Experts of a small language model.
Size: width 256, vocabulary 16384, 53.7M parameters.
Training: a variant of Muon for the experts, 209M tokens, 6391 steps.
Below are experts of layer 11 (counted from 0) of a mixture-of-experts language model. Rows are named router (the router's row for the expert) and show model dimensions 0-255. Each number is 50 + 12 x the weight over its row's rms, rounded and kept within 0 to 99.
After each expert's rows: a language model's description of what the expert responds to; "raises" lists some tokens whose logits its average output raises strongly, later layers aside. This comes from a sample of Wikipedia text that the model never trained on.

# expert 38
router:51 47 44 32 47 60 41 48 33 51 46 48 54 38 61 70 39 55 31 45 67 48 46 40 47 28 65 49 39 49 82 52 53 45 68 41 60 80 65 51 61 73 61 24 52 45 34 53 42 73 58 36 36 59 51 54 67 32 67 70 61 33 31 36 62 42 44 43 47 46 67 34 53 47 55 46 41 39 56 32 71 47 29 40 52 45 42 49 53 55 43 52 44 32 50 51 51 49 34 47 62 50 30 42 56 30 42 40 50 63 60 43 57 47 58 54 60 48 50 51 58 60 51 68 65 40 58 69 29 55 53 61 44 47 35 50 54 54 60 52 81 48 64 70 40 41 70 49 71 66 66 54 35 23 55 29 81 36 20 42 61 52 27 58 51 64 26 36 55 62 55 61 45 50 37 59 54 61 74 57 45 61 39 49 65 62 56 38 42 59 71 32 45 45 40 41 47 34 53 35 51 46 39 57 48 55 45 48 59 60 58 69 57 33 48 56 34 64 28 74 64 53 64 53 40 60 31 33 50 55 54 53 57 55 53 34 34 52 56 60 33 47 56 31 50 58 59 51 64 49 47 50 39 61 55 44
Description: Sentence-ending periods. Full stops ending a sentence, often fused to the last word piece: ed., es., ation., ing., World War I., then a line break or capital.
raises: "\n", " The", " This", " Event", " It", " After"

# expert 41
router:72 53 41 71 53 57 54 36 61 59 64 24 42 52 41 63 49 61 48 61 73 54 52 61 53 64 57 64 63 57 53 52 53 37 46 45 37 59 49 64 36 47 32 46 34 58 55 53 40 54 67 46 36 64 41 50 31 38 30 37 33 58 35 57 43 37 39 44 64 54 40 35 68 45 38 71 62 53 67 61 32 38 51 35 57 39 49 48 55 50 54 56 36 42 51 67 36 46 53 33 50 71 54 53 52 32 50 56 73 55 70 56 51 39 43 53 74 38 53 82 58 62 36 61 54 39 55 59 57 59 69 51 53 48 25 57 86 52 26 71 41 48 63 43 54 69 73 52 41 71 57 65 67 52 47 60 62 62 42 70 53 42 51 68 73 45 43 66 34 30 59 56 46 33 42 46 37 42 49 45 52 42 70 39 54 49 58 45 51 56 36 36 46 52 59 49 72 50 59 64 63 75 54 62 26 67 46 60 70 53 58 49 48 46 61 57 55 68 45 53 47 41 48 52 67 55 55 66 66 75 60 30 58 39 62 58 77 59 39 55 41 51 58 80 59 64 41 54 52 36 39 48 42 50 60 61
Description: Name-initial consonants. Initial or second letters of foreign and place names after a capital or word start, such as w in Mwangi, Twente, Guwahati.
raises: "i", "ah", "ing", "a", "am", "'"

# expert 24
router:62 46 18 53 41 38 47 42 56 45 51 58 42 58 44 70 44 47 42 64 56 57 65 64 38 52 54 46 58 57 49 51 66 55 60 59 65 48 45 37 60 41 77 60 51 44 42 57 51 38 61 65 42 46 49 42 68 40 28 60 46 51 61 48 51 45 51 65 39 56 55 51 61 49 60 42 65 48 34 65 39 78 74 52 35 55 49 39 39 57 63 49 34 63 57 56 34 52 42 36 42 33 48 71 51 68 52 46 22 61 48 42 58 40 54 25 65 68 67 50 44 44 44 58 58 36 64 61 47 71 34 67 56 53 81 49 54 51 60 37 52 71 50 48 45 56 36 50 83 44 48 46 38 36 39 52 34 38 51 28 62 51 57 51 59 61 62 34 35 62 60 44 42 42 60 65 44 54 40 51 54 63 56 75 74 76 36 65 39 47 39 33 40 43 54 28 57 32 42 63 42 58 50 58 42 42 70 52 52 61 46 23 54 22 33 41 68 68 41 65 44 48 72 77 51 56 56 51 47 45 56 48 53 54 38 31 51 47 59 50 69 57 41 50 56 49 28 35 56 54 60 32 16 51 41 36
Description: Infinitive to and modals. Infinitive to after need, willing or able, and modal verbs like would, will, can, may, usually followed by be or have.
raises: " see", " make", " keep", " be", " take", " bring"

# expert 47
router:45 49 55 48 64 67 58 39 41 58 58 45 53 47 47 82 41 55 28 49 47 50 49 41 61 44 69 66 30 57 73 53 58 58 74 42 56 53 53 50 44 75 52 29 32 53 32 58 37 52 56 35 29 59 32 54 55 12 58 81 62 42 26 28 56 42 51 54 62 36 68 38 42 50 36 45 50 38 45 27 70 48 30 45 57 47 62 53 37 45 58 71 50 41 58 57 50 54 37 48 52 49 45 46 42 45 33 53 57 69 50 50 51 51 52 49 60 53 66 68 58 55 48 74 64 50 64 75 38 47 41 59 58 45 36 46 64 54 60 48 80 51 58 62 52 42 67 55 50 61 50 55 46 32 67 51 69 44 21 36 54 56 40 46 55 59 35 40 41 64 59 50 51 39 50 59 39 76 54 60 34 52 24 43 73 74 54 25 25 52 55 33 54 46 49 29 52 41 53 51 34 37 52 68 60 50 38 42 60 65 48 75 52 39 39 55 57 61 30 60 52 54 70 49 34 58 42 53 48 51 56 56 48 36 56 60 26 51 41 55 36 50 62 41 48 58 57 66 41 68 49 54 35 58 57 51
Description: Periods and numerals. Periods ending sentences, web domains and decimals, plus list numbers, such as gov.in, 3:50.19, 2. in track lists.
raises: "\n", " |", " With", "com", " In"

# expert 18
router:58 68 33 49 64 63 31 40 46 61 46 42 45 49 37 58 61 48 44 59 47 50 42 42 43 39 58 46 66 42 31 56 44 62 63 25 36 52 60 71 40 56 41 49 26 57 37 45 29 50 62 56 23 58 34 56 59 33 48 50 60 31 44 49 37 59 38 74 41 51 49 47 60 75 40 52 48 56 44 51 54 44 47 46 43 48 54 49 44 38 41 44 67 50 31 61 49 29 48 48 60 55 53 60 62 41 27 54 43 57 24 64 32 46 70 67 60 31 48 54 54 38 44 52 47 54 40 70 47 47 63 49 33 41 36 49 41 46 47 56 51 75 59 68 59 60 63 52 58 47 50 57 66 60 45 50 67 49 48 39 59 42 42 34 73 60 46 80 54 63 57 55 42 39 66 58 54 55 67 54 38 56 59 41 47 41 66 22 27 40 42 49 57 43 56 52 57 56 78 51 66 63 43 56 52 61 62 40 78 56 31 75 66 47 41 50 58 69 56 60 41 34 57 83 64 68 45 39 68 60 46 48 64 45 28 48 56 46 46 48 37 25 44 49 44 80 60 72 52 48 21 49 57 50 63 71
Description: LaTeX math markup. Backslashes, braces, underscores, carets and command fragments inside LaTeX formulas, e.g. \frac, \sqrt, \partial, \mathbf, plus some odd word or sequence pieces.
raises: ",", "j", "s", "-", " and", "r"

# expert 22
router:55 61 59 54 72 35 42 54 41 52 57 68 40 41 51 18 46 32 52 60 43 48 67 42 48 51 34 56 32 52 54 42 62 65 38 34 62 36 60 36 32 40 62 69 43 49 50 48 40 45 69 56 47 58 52 59 47 64 58 42 57 50 43 47 52 58 48 56 36 47 47 79 48 44 80 42 68 47 50 57 57 58 29 61 35 59 44 31 48 50 45 26 49 65 61 63 51 48 52 50 63 26 52 30 68 22 52 52 48 44 55 32 59 70 46 64 40 36 49 28 37 57 59 50 43 55 41 44 53 41 55 59 30 54 55 39 63 49 64 46 20 44 64 27 42 42 31 44 31 61 49 56 40 52 51 51 46 41 46 54 50 67 59 47 69 33 73 47 64 59 45 40 45 48 60 41 58 39 39 65 56 30 39 37 53 31 52 58 39 32 53 49 48 56 58 32 50 55 34 24 60 17 54 59 71 37 58 55 47 32 52 49 43 42 64 60 42 49 31 45 59 42 49 44 32 37 47 40 32 56 74 51 67 63 53 40 78 77 53 60 59 50 54 34 60 73 67 64 40 56 68 49 63 41 30 60
Description: Common object nouns. Singular common nouns for works, groups and things after the, a or his: band, song, book, ship, album, team, shop, (design)er.
raises: ",", " called", ".", " featuring"

# expert 46
router:59 39 63 37 49 52 53 55 57 31 50 57 64 40 65 51 73 55 43 74 38 39 58 42 24 51 38 44 49 41 51 45 32 64 70 52 56 49 46 58 52 55 36 59 49 68 46 51 39 51 44 46 27 54 47 38 61 45 26 38 47 49 38 59 63 44 45 30 61 35 29 59 64 55 64 53 56 46 56 46 55 38 43 43 40 50 49 34 45 38 40 52 54 61 51 67 50 42 41 26 60 47 36 47 43 44 53 69 45 50 50 40 65 36 41 62 53 35 44 30 35 49 32 42 68 65 49 59 64 48 42 61 48 47 26 60 51 46 44 56 56 56 48 44 42 46 42 30 48 48 43 79 47 90 12 42 71 39 57 33 43 57 45 51 41 69 38 68 67 38 60 45 53 63 39 63 40 59 67 31 33 65 53 51 55 55 60 64 67 40 46 57 64 40 31 34 50 44 75 28 57 46 37 70 41 50 43 65 61 34 68 49 37 51 50 60 61 56 57 51 55 33 65 47 56 34 56 56 70 59 47 57 57 39 44 55 58 81 76 55 53 55 33 37 22 51 56 30 44 38 34 56 67 52 36 70
Description: Letters inside words. Short letter pieces, especially m, v, em, inside words and names after a stem like Har or Mar: Har(m), star(v)ation, Fle(m)ings, lawy(er).
raises: "aken", "ended", "elin", "ney", "n't", "ari"

# expert 51
router:56 42 31 53 47 73 44 52 37 57 59 37 47 54 42 71 44 45 50 38 38 61 60 50 35 55 67 48 66 56 64 47 49 54 49 53 38 57 52 64 57 76 28 42 45 53 40 56 40 62 61 50 35 52 51 56 38 15 70 55 64 36 33 50 42 58 38 61 43 57 64 39 36 54 39 49 48 43 44 27 73 32 31 53 54 58 39 56 52 37 43 42 60 28 34 51 49 34 49 62 52 64 37 43 67 33 40 59 22 66 51 47 48 48 50 56 60 55 64 74 39 49 49 57 70 40 52 61 57 39 48 51 62 38 61 44 50 49 76 42 55 66 58 55 44 47 59 48 59 51 55 45 46 33 46 44 59 25 38 22 75 34 46 49 50 51 35 56 71 55 54 45 45 44 58 65 65 54 67 33 31 54 25 43 54 66 55 54 21 57 54 46 60 44 49 41 60 59 52 59 54 45 39 54 45 37 49 47 60 54 49 70 60 48 52 42 72 73 66 68 58 40 55 78 28 42 52 33 64 47 55 54 67 49 56 32 14 37 43 79 43 46 63 26 38 56 61 49 59 68 39 49 43 33 58 36
Description: Table row line breaks. Line breaks ending Markdown table rows, especially right after header separator rows or a closing pipe.
raises: "|", "-", "ord", "gl", "\n", "ith"

# expert 25
router:54 47 33 54 32 40 60 41 29 62 42 31 47 61 39 48 44 59 59 55 57 65 62 68 36 55 55 50 48 63 45 63 53 46 35 51 44 52 38 57 48 73 42 57 29 33 36 36 36 63 53 37 48 52 62 65 45 23 36 45 43 43 38 55 35 59 58 36 65 81 42 38 39 48 34 73 50 46 72 25 33 27 59 31 50 50 71 60 68 49 52 54 49 32 42 59 49 31 49 49 39 56 37 43 48 42 53 43 69 75 47 31 56 33 43 45 57 30 32 65 64 54 35 60 55 23 49 38 56 54 44 46 45 39 37 30 67 44 26 49 46 43 78 47 48 66 62 64 51 40 42 55 78 37 57 31 39 52 50 31 54 39 43 44 47 65 43 57 44 53 53 50 38 69 45 36 36 66 56 32 59 59 64 60 54 49 40 53 57 58 38 31 32 55 57 40 47 44 39 62 50 66 45 52 31 47 38 30 60 43 39 66 40 55 56 61 33 66 60 42 79 48 56 57 57 64 61 47 74 57 40 35 60 57 43 49 67 49 61 49 55 47 52 47 39 62 49 52 55 40 32 54 26 41 72 52
Description: Name-initial capitals. Single capital letters or first pieces that begin personal names, often after a table bar in sports squads, such as R-éver, T-riston, Gian.
raises: "ina", "erv", "ec", "aul", "ah", "any"

# expert 54
router:51 46 42 53 66 67 44 46 35 58 46 48 55 54 46 73 37 51 47 45 39 70 63 43 34 58 72 41 70 54 66 54 62 34 56 53 51 64 52 49 48 83 38 50 54 62 27 54 51 50 51 48 40 52 27 53 47 33 54 46 62 37 45 40 62 54 60 55 50 51 50 62 45 49 41 49 45 26 53 18 63 34 37 51 51 60 51 46 55 54 57 48 58 25 33 48 50 51 37 54 70 50 47 60 59 54 33 74 30 83 36 45 62 50 54 41 50 57 54 65 42 46 51 64 75 28 57 76 63 20 52 55 62 45 51 42 67 59 72 50 65 57 59 60 34 51 56 33 62 46 58 57 52 39 53 38 62 26 43 21 68 39 42 47 65 45 34 36 57 53 52 51 56 43 54 52 41 55 74 48 22 53 24 62 41 65 48 31 28 66 53 39 38 40 54 38 64 56 33 44 54 38 50 65 38 51 57 56 60 52 46 59 50 47 66 50 45 65 50 68 40 50 58 77 32 56 53 31 62 54 55 52 65 64 52 30 30 25 54 62 46 50 46 32 36 56 55 53 47 72 42 63 47 39 53 32
Description: Delimiters in dense data. Separators and fragments in dense structured data, e.g. table pipes, semicolon-separated race results like Ret; or 21;, and InChI key letters.
raises: " level.", "age.", "ance.", " state.", "ages.", "ances."

# expert 33
router:53 56 28 46 53 64 50 46 38 61 35 40 53 39 25 67 30 47 38 60 57 72 72 35 50 42 67 31 56 58 65 63 54 53 49 63 50 70 60 58 35 73 34 34 35 65 41 51 52 61 68 44 47 63 30 41 30 32 61 56 45 39 30 49 52 58 55 60 61 59 73 43 56 43 60 52 47 27 49 34 63 45 40 44 62 57 55 51 56 46 50 22 40 42 26 35 49 56 50 51 49 43 54 53 59 49 36 79 57 68 40 57 64 49 72 36 69 47 69 58 48 53 51 76 67 36 49 78 64 31 70 67 66 53 45 61 65 51 60 41 50 56 49 55 37 53 54 41 60 33 35 63 57 36 43 40 41 36 47 27 67 46 41 40 62 49 47 45 55 71 50 43 63 32 55 52 60 73 67 47 49 48 25 48 60 65 64 34 47 64 58 33 46 64 44 41 70 67 46 48 61 61 40 56 45 48 46 46 68 34 60 54 49 41 70 57 49 65 52 59 45 50 60 75 35 55 51 40 65 49 54 64 58 60 55 25 37 33 43 48 41 43 64 38 45 72 56 50 43 64 52 67 54 44 57 63
Description: Non-Latin script bytes. Byte pieces of Chinese and Thai characters in tables and lists, plus some stray table cells and word fragments.
raises: "ify", "itude", " impact"

# expert 2
router:69 53 71 43 45 74 53 39 48 65 61 45 37 40 47 63 48 30 54 66 43 63 67 36 30 61 62 52 54 50 71 47 80 42 53 48 73 62 59 51 49 51 53 33 31 64 40 68 64 45 62 27 49 52 33 38 47 38 57 56 42 52 36 39 37 70 56 42 47 48 62 50 38 63 47 43 51 29 42 36 66 42 53 57 54 72 43 40 42 33 49 46 39 31 30 49 54 49 44 52 55 56 59 38 61 38 19 37 59 55 44 55 59 54 67 57 40 56 67 65 64 53 56 53 48 53 48 62 46 51 48 62 48 44 49 32 51 61 60 39 73 72 51 65 41 72 72 39 57 63 43 50 54 36 55 44 43 41 43 51 83 43 52 51 78 48 29 61 52 46 27 51 46 43 69 50 54 39 55 48 46 40 39 57 61 53 69 31 14 36 55 41 55 26 56 52 53 60 44 32 53 52 50 59 58 40 41 32 62 54 46 46 59 38 46 45 62 47 38 58 57 45 64 89 34 46 44 36 63 56 63 74 46 44 60 27 41 39 41 48 43 49 51 24 45 49 58 41 33 69 34 58 47 40 32 53
Description: Heading and table markup. Closing equals signs of section headings and their last word, such as ==Career== and See also==, plus table separator rows and some cell pipes.
raises: "\n", "\n ", " Music", "===="

# expert 62
router:53 43 51 47 33 55 68 70 39 54 50 50 40 55 38 74 29 47 37 50 61 39 49 63 39 50 50 57 59 46 54 52 45 47 48 55 48 70 46 55 70 81 23 58 53 45 58 54 53 52 60 27 51 60 68 37 70 30 55 68 47 39 38 43 37 56 63 29 51 66 76 42 46 49 35 30 42 43 43 34 39 43 39 52 64 60 59 50 63 71 52 35 37 31 56 43 49 38 42 73 57 71 39 44 61 33 41 45 31 33 68 54 65 50 47 56 42 68 42 50 55 55 35 51 80 45 53 41 34 43 39 50 66 30 55 38 61 67 65 36 56 59 33 57 48 60 66 62 59 48 71 34 47 40 28 37 42 48 41 64 60 46 57 53 43 59 33 43 70 43 40 53 40 66 42 57 46 53 42 51 46 74 38 40 59 74 63 58 44 46 64 48 57 59 38 64 41 56 66 39 67 45 43 42 57 44 35 45 54 67 70 43 52 52 40 46 45 45 62 53 62 46 47 60 63 34 25 52 46 31 54 66 51 59 52 34 32 51 43 54 41 33 61 19 36 35 58 47 80 62 40 41 29 46 56 34
Description: Line breaks around headings. Line break characters, mostly right after or before section headings like ===Club=== or == Career ==, and opening letters of headings.
raises: "In", "On", "H", "The", "T", "S"

# expert 11
router:58 38 47 53 43 59 52 47 32 70 56 31 41 56 35 60 43 43 42 67 51 45 67 55 28 29 68 65 58 45 86 41 62 67 34 52 55 56 64 56 60 66 20 46 62 47 47 42 52 41 57 41 36 41 42 52 26 30 37 68 60 57 56 49 44 69 63 60 72 54 55 49 51 42 37 47 37 37 47 43 65 26 31 70 55 68 62 49 52 39 53 41 41 33 38 54 41 46 52 55 54 37 35 43 55 44 19 50 55 68 37 58 59 63 55 35 66 62 46 65 64 68 49 67 56 42 42 48 47 48 53 58 54 38 56 57 78 72 54 38 45 59 63 72 53 48 49 47 38 50 37 50 71 58 52 41 46 36 48 39 61 34 41 50 60 54 38 52 55 79 40 54 68 47 56 42 38 56 43 75 57 59 35 47 44 64 45 47 39 60 54 43 49 47 52 38 81 48 52 51 62 57 71 66 43 38 45 34 56 51 57 76 52 40 62 43 54 54 43 62 58 51 78 70 34 38 33 49 54 44 45 36 59 47 62 33 30 53 44 28 35 41 59 44 27 55 68 54 60 67 28 45 41 37 44 46
Description: Sports tables, dates. Years, dates, scores and numeric cells in sports results tables and season headings, such as 2021, January, 1991.
raises: " 0.00%", "idence", "azi"

# expert 21
router:62 59 53 61 29 44 45 34 41 56 46 32 38 43 35 59 42 33 26 45 54 58 75 46 17 41 46 38 53 64 63 31 46 78 39 61 59 68 69 46 39 62 41 62 49 60 40 34 25 74 69 49 40 50 60 39 41 38 37 57 55 42 51 50 57 58 52 66 50 71 51 34 49 53 46 38 45 72 49 42 53 31 22 35 44 41 49 37 66 43 35 54 47 36 28 52 53 46 54 48 62 56 44 43 57 42 52 55 24 71 52 47 51 49 64 59 49 47 57 44 46 65 40 80 51 48 49 55 51 48 60 55 48 56 40 53 63 69 47 41 53 49 61 68 39 40 66 71 58 64 32 70 58 41 37 30 34 63 32 38 54 49 33 45 52 55 27 50 41 64 54 68 69 65 43 56 43 72 40 46 64 56 70 26 52 58 42 51 39 52 42 39 54 61 49 40 39 68 60 55 56 85 68 43 38 41 38 51 60 48 59 58 40 40 48 34 32 50 61 46 59 54 60 62 47 49 26 37 60 54 46 51 65 74 43 61 41 47 43 44 35 55 65 60 52 66 53 61 49 59 22 42 41 58 39 52
Description: Capitals in acronyms. Single capital letters or short capital pieces inside acronyms, call signs and Roman numerals, such as the O in COnaie, POW, XIV.
raises: "T", "N", "BC", "Q", "W", "TS"

# expert 48
router:57 57 69 33 40 73 56 62 32 51 35 53 45 36 56 43 40 65 37 41 51 62 57 40 33 37 41 60 33 45 61 16 57 49 41 68 58 33 62 38 38 26 61 46 49 62 52 57 32 34 59 56 43 50 36 44 56 65 50 44 54 48 74 38 39 61 45 49 47 49 46 51 10 58 73 41 44 41 42 49 60 43 44 36 46 46 40 59 46 54 48 39 48 52 51 40 45 38 62 53 46 47 46 73 64 53 50 50 41 38 50 48 20 25 74 49 45 55 51 61 55 38 34 60 54 43 60 47 37 41 81 46 57 60 46 74 43 44 75 46 61 39 29 62 48 20 51 20 42 53 33 56 41 50 56 51 45 54 68 51 42 35 49 51 43 42 44 52 46 47 57 59 57 59 49 50 61 30 53 59 67 42 38 47 56 41 76 53 23 62 45 57 52 35 52 67 51 59 35 64 68 27 60 46 52 55 66 40 53 63 29 58 38 46 54 34 52 37 64 63 45 62 56 58 58 72 48 66 25 28 67 68 42 53 62 50 42 26 51 50 29 45 58 59 42 36 44 58 41 50 61 61 35 65 57 39
Description: Articles and determiners. Articles and quantifying adjectives starting noun phrases in descriptive sentences, e.g. a marine gastropod, the only, every, largest, small team.
raises: " 5", " 3", " 4"

# expert 3
router:56 53 47 51 66 48 71 71 46 65 43 52 47 59 39 49 56 23 52 55 50 65 70 40 32 44 62 48 63 65 59 39 60 53 48 38 36 35 50 51 57 59 54 51 50 55 62 60 32 32 35 61 72 45 49 62 37 26 34 55 61 29 63 40 60 48 52 46 57 68 72 45 45 47 33 26 46 34 49 35 59 48 40 53 44 52 78 40 52 55 47 58 33 50 57 52 38 47 55 53 27 58 39 60 51 66 60 46 45 48 40 45 68 57 53 31 26 68 35 55 58 50 28 58 66 48 65 52 44 48 17 63 62 45 60 49 49 50 65 45 59 52 45 32 56 31 52 34 44 39 66 52 17 57 41 49 41 41 55 43 71 56 37 69 36 50 28 33 51 53 51 51 53 62 43 54 40 48 46 34 42 31 62 57 66 65 53 37 32 70 51 26 27 51 34 48 59 61 30 48 54 38 51 34 41 53 46 47 57 58 45 53 30 49 55 26 39 60 42 57 48 59 61 71 35 51 69 47 48 41 76 33 40 41 43 61 37 45 54 47 43 33 54 60 32 22 33 21 47 63 45 58 57 45 58 59
Description: Date and lifespan prepositions. Prepositions and markers before dates or ages in biographies and infoboxes, such as died on, until, in 2012, Born:, (aged.
raises: " 3", " present", " that", " 4", " 2", " 1"

# expert 6
router:52 55 32 34 63 51 48 54 40 59 55 64 41 47 40 39 44 19 35 47 52 72 62 56 32 69 45 35 45 53 73 60 40 37 48 40 42 25 73 44 50 39 68 71 50 44 40 44 58 36 38 60 55 79 53 37 34 64 47 43 43 38 48 39 62 59 53 56 44 38 63 73 36 45 56 32 51 37 47 60 70 45 70 38 46 55 36 68 39 44 42 28 52 70 81 46 34 53 63 59 50 36 55 40 70 71 56 64 73 35 33 39 52 52 54 45 60 62 44 33 62 51 56 40 54 35 33 48 48 55 58 39 56 58 58 43 63 57 53 70 49 38 50 38 67 48 18 53 74 42 60 48 34 23 31 57 53 47 42 47 58 81 49 51 50 54 46 74 42 52 50 44 69 50 46 51 40 65 33 47 40 34 66 40 41 44 53 47 35 33 53 68 41 56 40 58 64 62 38 49 46 56 48 44 38 59 75 38 33 71 61 63 50 43 53 60 49 37 57 49 54 43 58 72 53 57 67 54 48 51 52 59 58 40 46 50 28 42 54 63 31 31 62 53 37 56 53 28 57 56 58 45 65 53 52 39
Description: Passive past participles. Past participles after was/is/were/been in passive or reduced clauses, often before by or in, e.g. located, published, released, built, Preceded by.
raises: " and", " only", " in", " with", " up", " at"

# expert 36
router:53 25 50 53 58 60 56 58 45 45 52 44 46 40 47 58 36 54 49 58 59 63 57 45 42 45 35 61 44 60 69 42 72 58 54 53 59 40 66 48 64 39 53 33 44 57 56 50 42 40 63 39 42 48 43 44 63 51 46 47 45 68 58 57 57 35 45 52 53 30 55 66 81 59 61 55 43 56 37 53 55 61 65 46 36 41 47 66 40 58 43 42 58 54 61 39 47 57 71 27 43 59 61 59 51 40 52 49 23 58 59 45 63 50 43 25 57 75 48 49 67 40 65 47 51 62 63 58 41 52 31 57 40 56 58 54 51 41 53 29 33 45 52 63 45 40 36 51 44 48 19 45 47 53 48 28 36 14 54 30 41 48 58 64 60 56 31 51 46 67 66 46 59 46 58 50 52 67 20 34 48 55 40 33 46 55 72 38 49 35 69 43 43 31 48 47 59 30 55 65 48 42 49 63 49 65 47 39 54 51 46 56 34 45 17 59 66 53 54 69 33 60 79 44 70 88 58 58 46 25 44 33 35 53 51 45 17 50 31 50 62 28 42 30 39 49 31 39 36 55 49 60 40 44 60 37
Description: Coordinating conjunctions. Coordinating conjunctions and, or, but, also joining list items or clauses, especially in section headings like Government and politics and See also.
raises: " the", " a", " also"

# expert 10
router:42 61 37 44 56 53 36 47 51 41 62 37 45 65 52 50 43 40 45 46 51 61 45 46 47 54 53 38 65 58 48 34 76 71 41 34 69 67 74 53 48 71 24 43 53 49 52 43 28 55 51 45 18 52 54 60 43 46 50 51 54 49 33 40 47 68 40 62 57 72 72 56 56 49 50 37 75 32 46 46 63 36 35 43 26 67 62 36 40 42 75 44 42 44 44 44 34 49 50 52 34 36 47 42 69 38 36 52 58 56 50 46 49 55 59 65 68 33 57 54 40 63 44 58 64 49 41 81 55 44 55 57 40 50 59 50 66 71 64 38 56 53 50 62 32 53 54 53 44 54 57 60 59 38 52 44 51 56 41 43 59 33 42 57 52 39 49 47 67 71 56 80 56 37 40 46 53 73 72 62 42 22 44 52 59 57 32 50 43 57 39 39 40 57 43 45 41 65 55 55 60 42 77 54 58 53 32 51 67 31 42 55 43 40 55 49 32 51 23 56 65 38 58 73 34 50 29 27 56 48 63 45 70 71 66 43 45 52 38 39 26 46 67 49 55 57 73 30 54 57 53 69 43 47 57 31
Description: Place and institution heads. Final noun of named buildings, roads and organizations, often in tables: Library, Street, Avenue, Museum, Field(house), Regiment, Railway, plus coordinate and measurement pieces.
raises: " and", " between", " upon", " |", " (O"

# expert 56
router:64 46 58 52 36 62 65 45 58 38 60 41 47 40 48 44 72 30 53 45 67 64 68 42 41 22 45 51 38 49 61 41 48 60 39 38 70 46 59 43 52 49 38 36 33 47 59 42 58 71 29 54 48 37 52 55 67 47 50 61 62 23 43 26 33 70 66 59 54 51 65 37 60 43 60 35 29 52 35 35 60 31 36 64 74 37 44 45 69 53 53 29 52 41 62 43 53 66 57 50 53 38 41 42 48 44 56 63 67 52 38 46 42 42 59 42 34 47 58 34 42 48 47 71 52 47 31 36 49 50 73 60 63 45 28 57 38 60 68 43 68 56 39 33 56 36 53 50 36 52 30 79 43 40 37 54 47 58 54 44 49 56 41 45 38 44 50 68 81 75 55 53 84 40 43 48 58 55 66 42 62 56 47 46 63 33 43 43 39 60 42 30 49 48 44 43 79 57 44 69 46 56 71 35 20 49 54 51 72 41 54 50 57 35 51 38 40 49 48 59 51 64 73 55 38 64 64 69 41 34 47 55 53 58 40 52 37 41 51 31 67 50 50 48 44 34 58 57 64 54 43 52 53 65 46 63
Description: Counts and quantities. Number words and numerals counting things, after over, about, of or $: three, several, 12 before ,000, 2.5 acres, 25 days, two-lane.
raises: "0", "00", "5", "9", "3", "2"

# expert 40
router:50 33 50 28 33 53 59 42 44 48 54 25 42 48 46 63 26 35 47 49 47 52 53 65 37 49 72 60 57 55 49 48 58 44 49 41 54 75 50 52 40 68 29 46 50 37 59 73 56 68 55 27 54 59 54 53 47 45 86 67 56 41 42 52 50 66 65 41 74 55 53 37 39 74 26 48 53 55 47 27 43 60 44 52 51 61 47 37 64 64 44 17 34 37 46 39 54 53 51 77 39 46 41 43 64 25 47 61 48 59 46 55 54 56 46 66 43 56 49 55 36 56 50 35 67 37 45 55 38 71 31 48 61 27 38 50 39 60 38 40 51 57 48 55 32 47 44 65 65 42 66 34 46 43 48 40 47 40 48 55 71 48 34 35 60 79 56 65 72 43 39 52 25 64 47 65 73 58 50 54 45 60 23 51 41 46 58 36 59 31 65 39 58 31 72 61 57 37 57 42 54 53 29 44 51 46 43 42 61 44 54 65 52 38 49 41 53 68 64 60 59 48 54 48 39 65 48 60 37 55 43 42 65 59 56 39 50 62 51 63 52 21 59 34 42 43 56 46 65 54 42 37 39 28 67 35
Description: Line breaks. Newline tokens after sentences, list items and table rows, plus section headings like ==Cast== and table divider rows.
raises: "-", "|", "\n", "\"", "M", "The"

# expert 4
router:56 50 57 60 58 52 47 40 70 49 51 53 42 34 72 41 58 54 51 56 54 42 57 48 45 34 66 75 59 49 35 35 48 38 78 44 40 51 59 54 49 31 34 62 48 51 58 43 47 71 68 39 38 66 48 40 46 42 39 39 56 39 36 68 43 34 44 62 44 41 49 40 46 44 31 60 64 84 64 52 34 43 44 63 38 31 45 48 55 44 51 63 47 68 38 59 65 43 53 30 38 75 39 58 56 31 44 45 34 58 48 66 52 44 56 77 45 33 60 58 61 53 37 54 46 67 19 60 44 38 47 58 31 48 33 38 46 53 49 64 39 48 60 35 53 72 58 52 56 75 41 56 41 33 47 55 55 44 51 50 63 53 42 34 46 34 52 75 64 49 65 43 45 64 65 44 86 58 47 34 52 54 58 48 48 36 47 40 47 54 35 42 42 59 52 61 36 53 63 74 59 69 50 72 44 52 33 59 65 64 45 41 56 63 38 54 56 47 53 49 41 42 51 64 85 48 43 51 74 57 41 61 65 40 14 55 58 52 29 39 40 44 28 50 53 54 51 66 57 34 47 49 30 73 43 51
Description: Word-initial single letters. Opening letter or short first piece of a word, often single capitals or lowercase letters after a space, hyphen or quote: D(ioxide), -c(ytoplasmic), V(AT), "B, ==T.
raises: "i", "a", "ig", "y", "ore", "and"

# expert 59
router:65 59 50 43 67 68 43 45 44 48 45 52 53 48 34 65 40 33 53 55 44 63 47 44 44 55 72 48 78 64 56 47 49 52 45 47 47 58 57 51 46 49 36 54 41 59 37 49 32 73 69 55 50 58 39 44 55 33 72 60 58 29 36 43 45 49 47 58 73 68 59 37 45 39 47 51 64 31 63 36 61 33 48 52 43 58 55 44 61 36 50 34 44 45 24 33 62 52 31 42 75 61 40 43 36 40 17 75 47 56 43 63 48 54 65 54 63 38 51 53 50 47 46 75 75 59 65 70 37 40 47 53 46 42 50 47 63 52 49 34 53 71 41 60 32 35 61 43 41 44 47 52 47 46 46 64 51 41 54 14 45 29 36 48 63 42 33 50 52 54 68 48 52 41 47 30 51 66 64 35 39 54 28 62 58 69 55 47 48 51 70 33 51 44 54 36 57 61 43 59 60 54 48 72 26 42 53 53 73 55 68 64 50 37 50 51 51 72 73 71 34 48 75 76 50 47 48 46 43 46 46 50 53 66 48 36 41 48 54 54 37 36 55 35 32 69 53 56 77 63 29 49 36 38 52 45
Description: Empty table cells. Blank spaces filling empty cells in election and data tables, and dashes or N/A, as in Majority rows.
raises: " |", "^", "<", "^{2}", "{", "^{"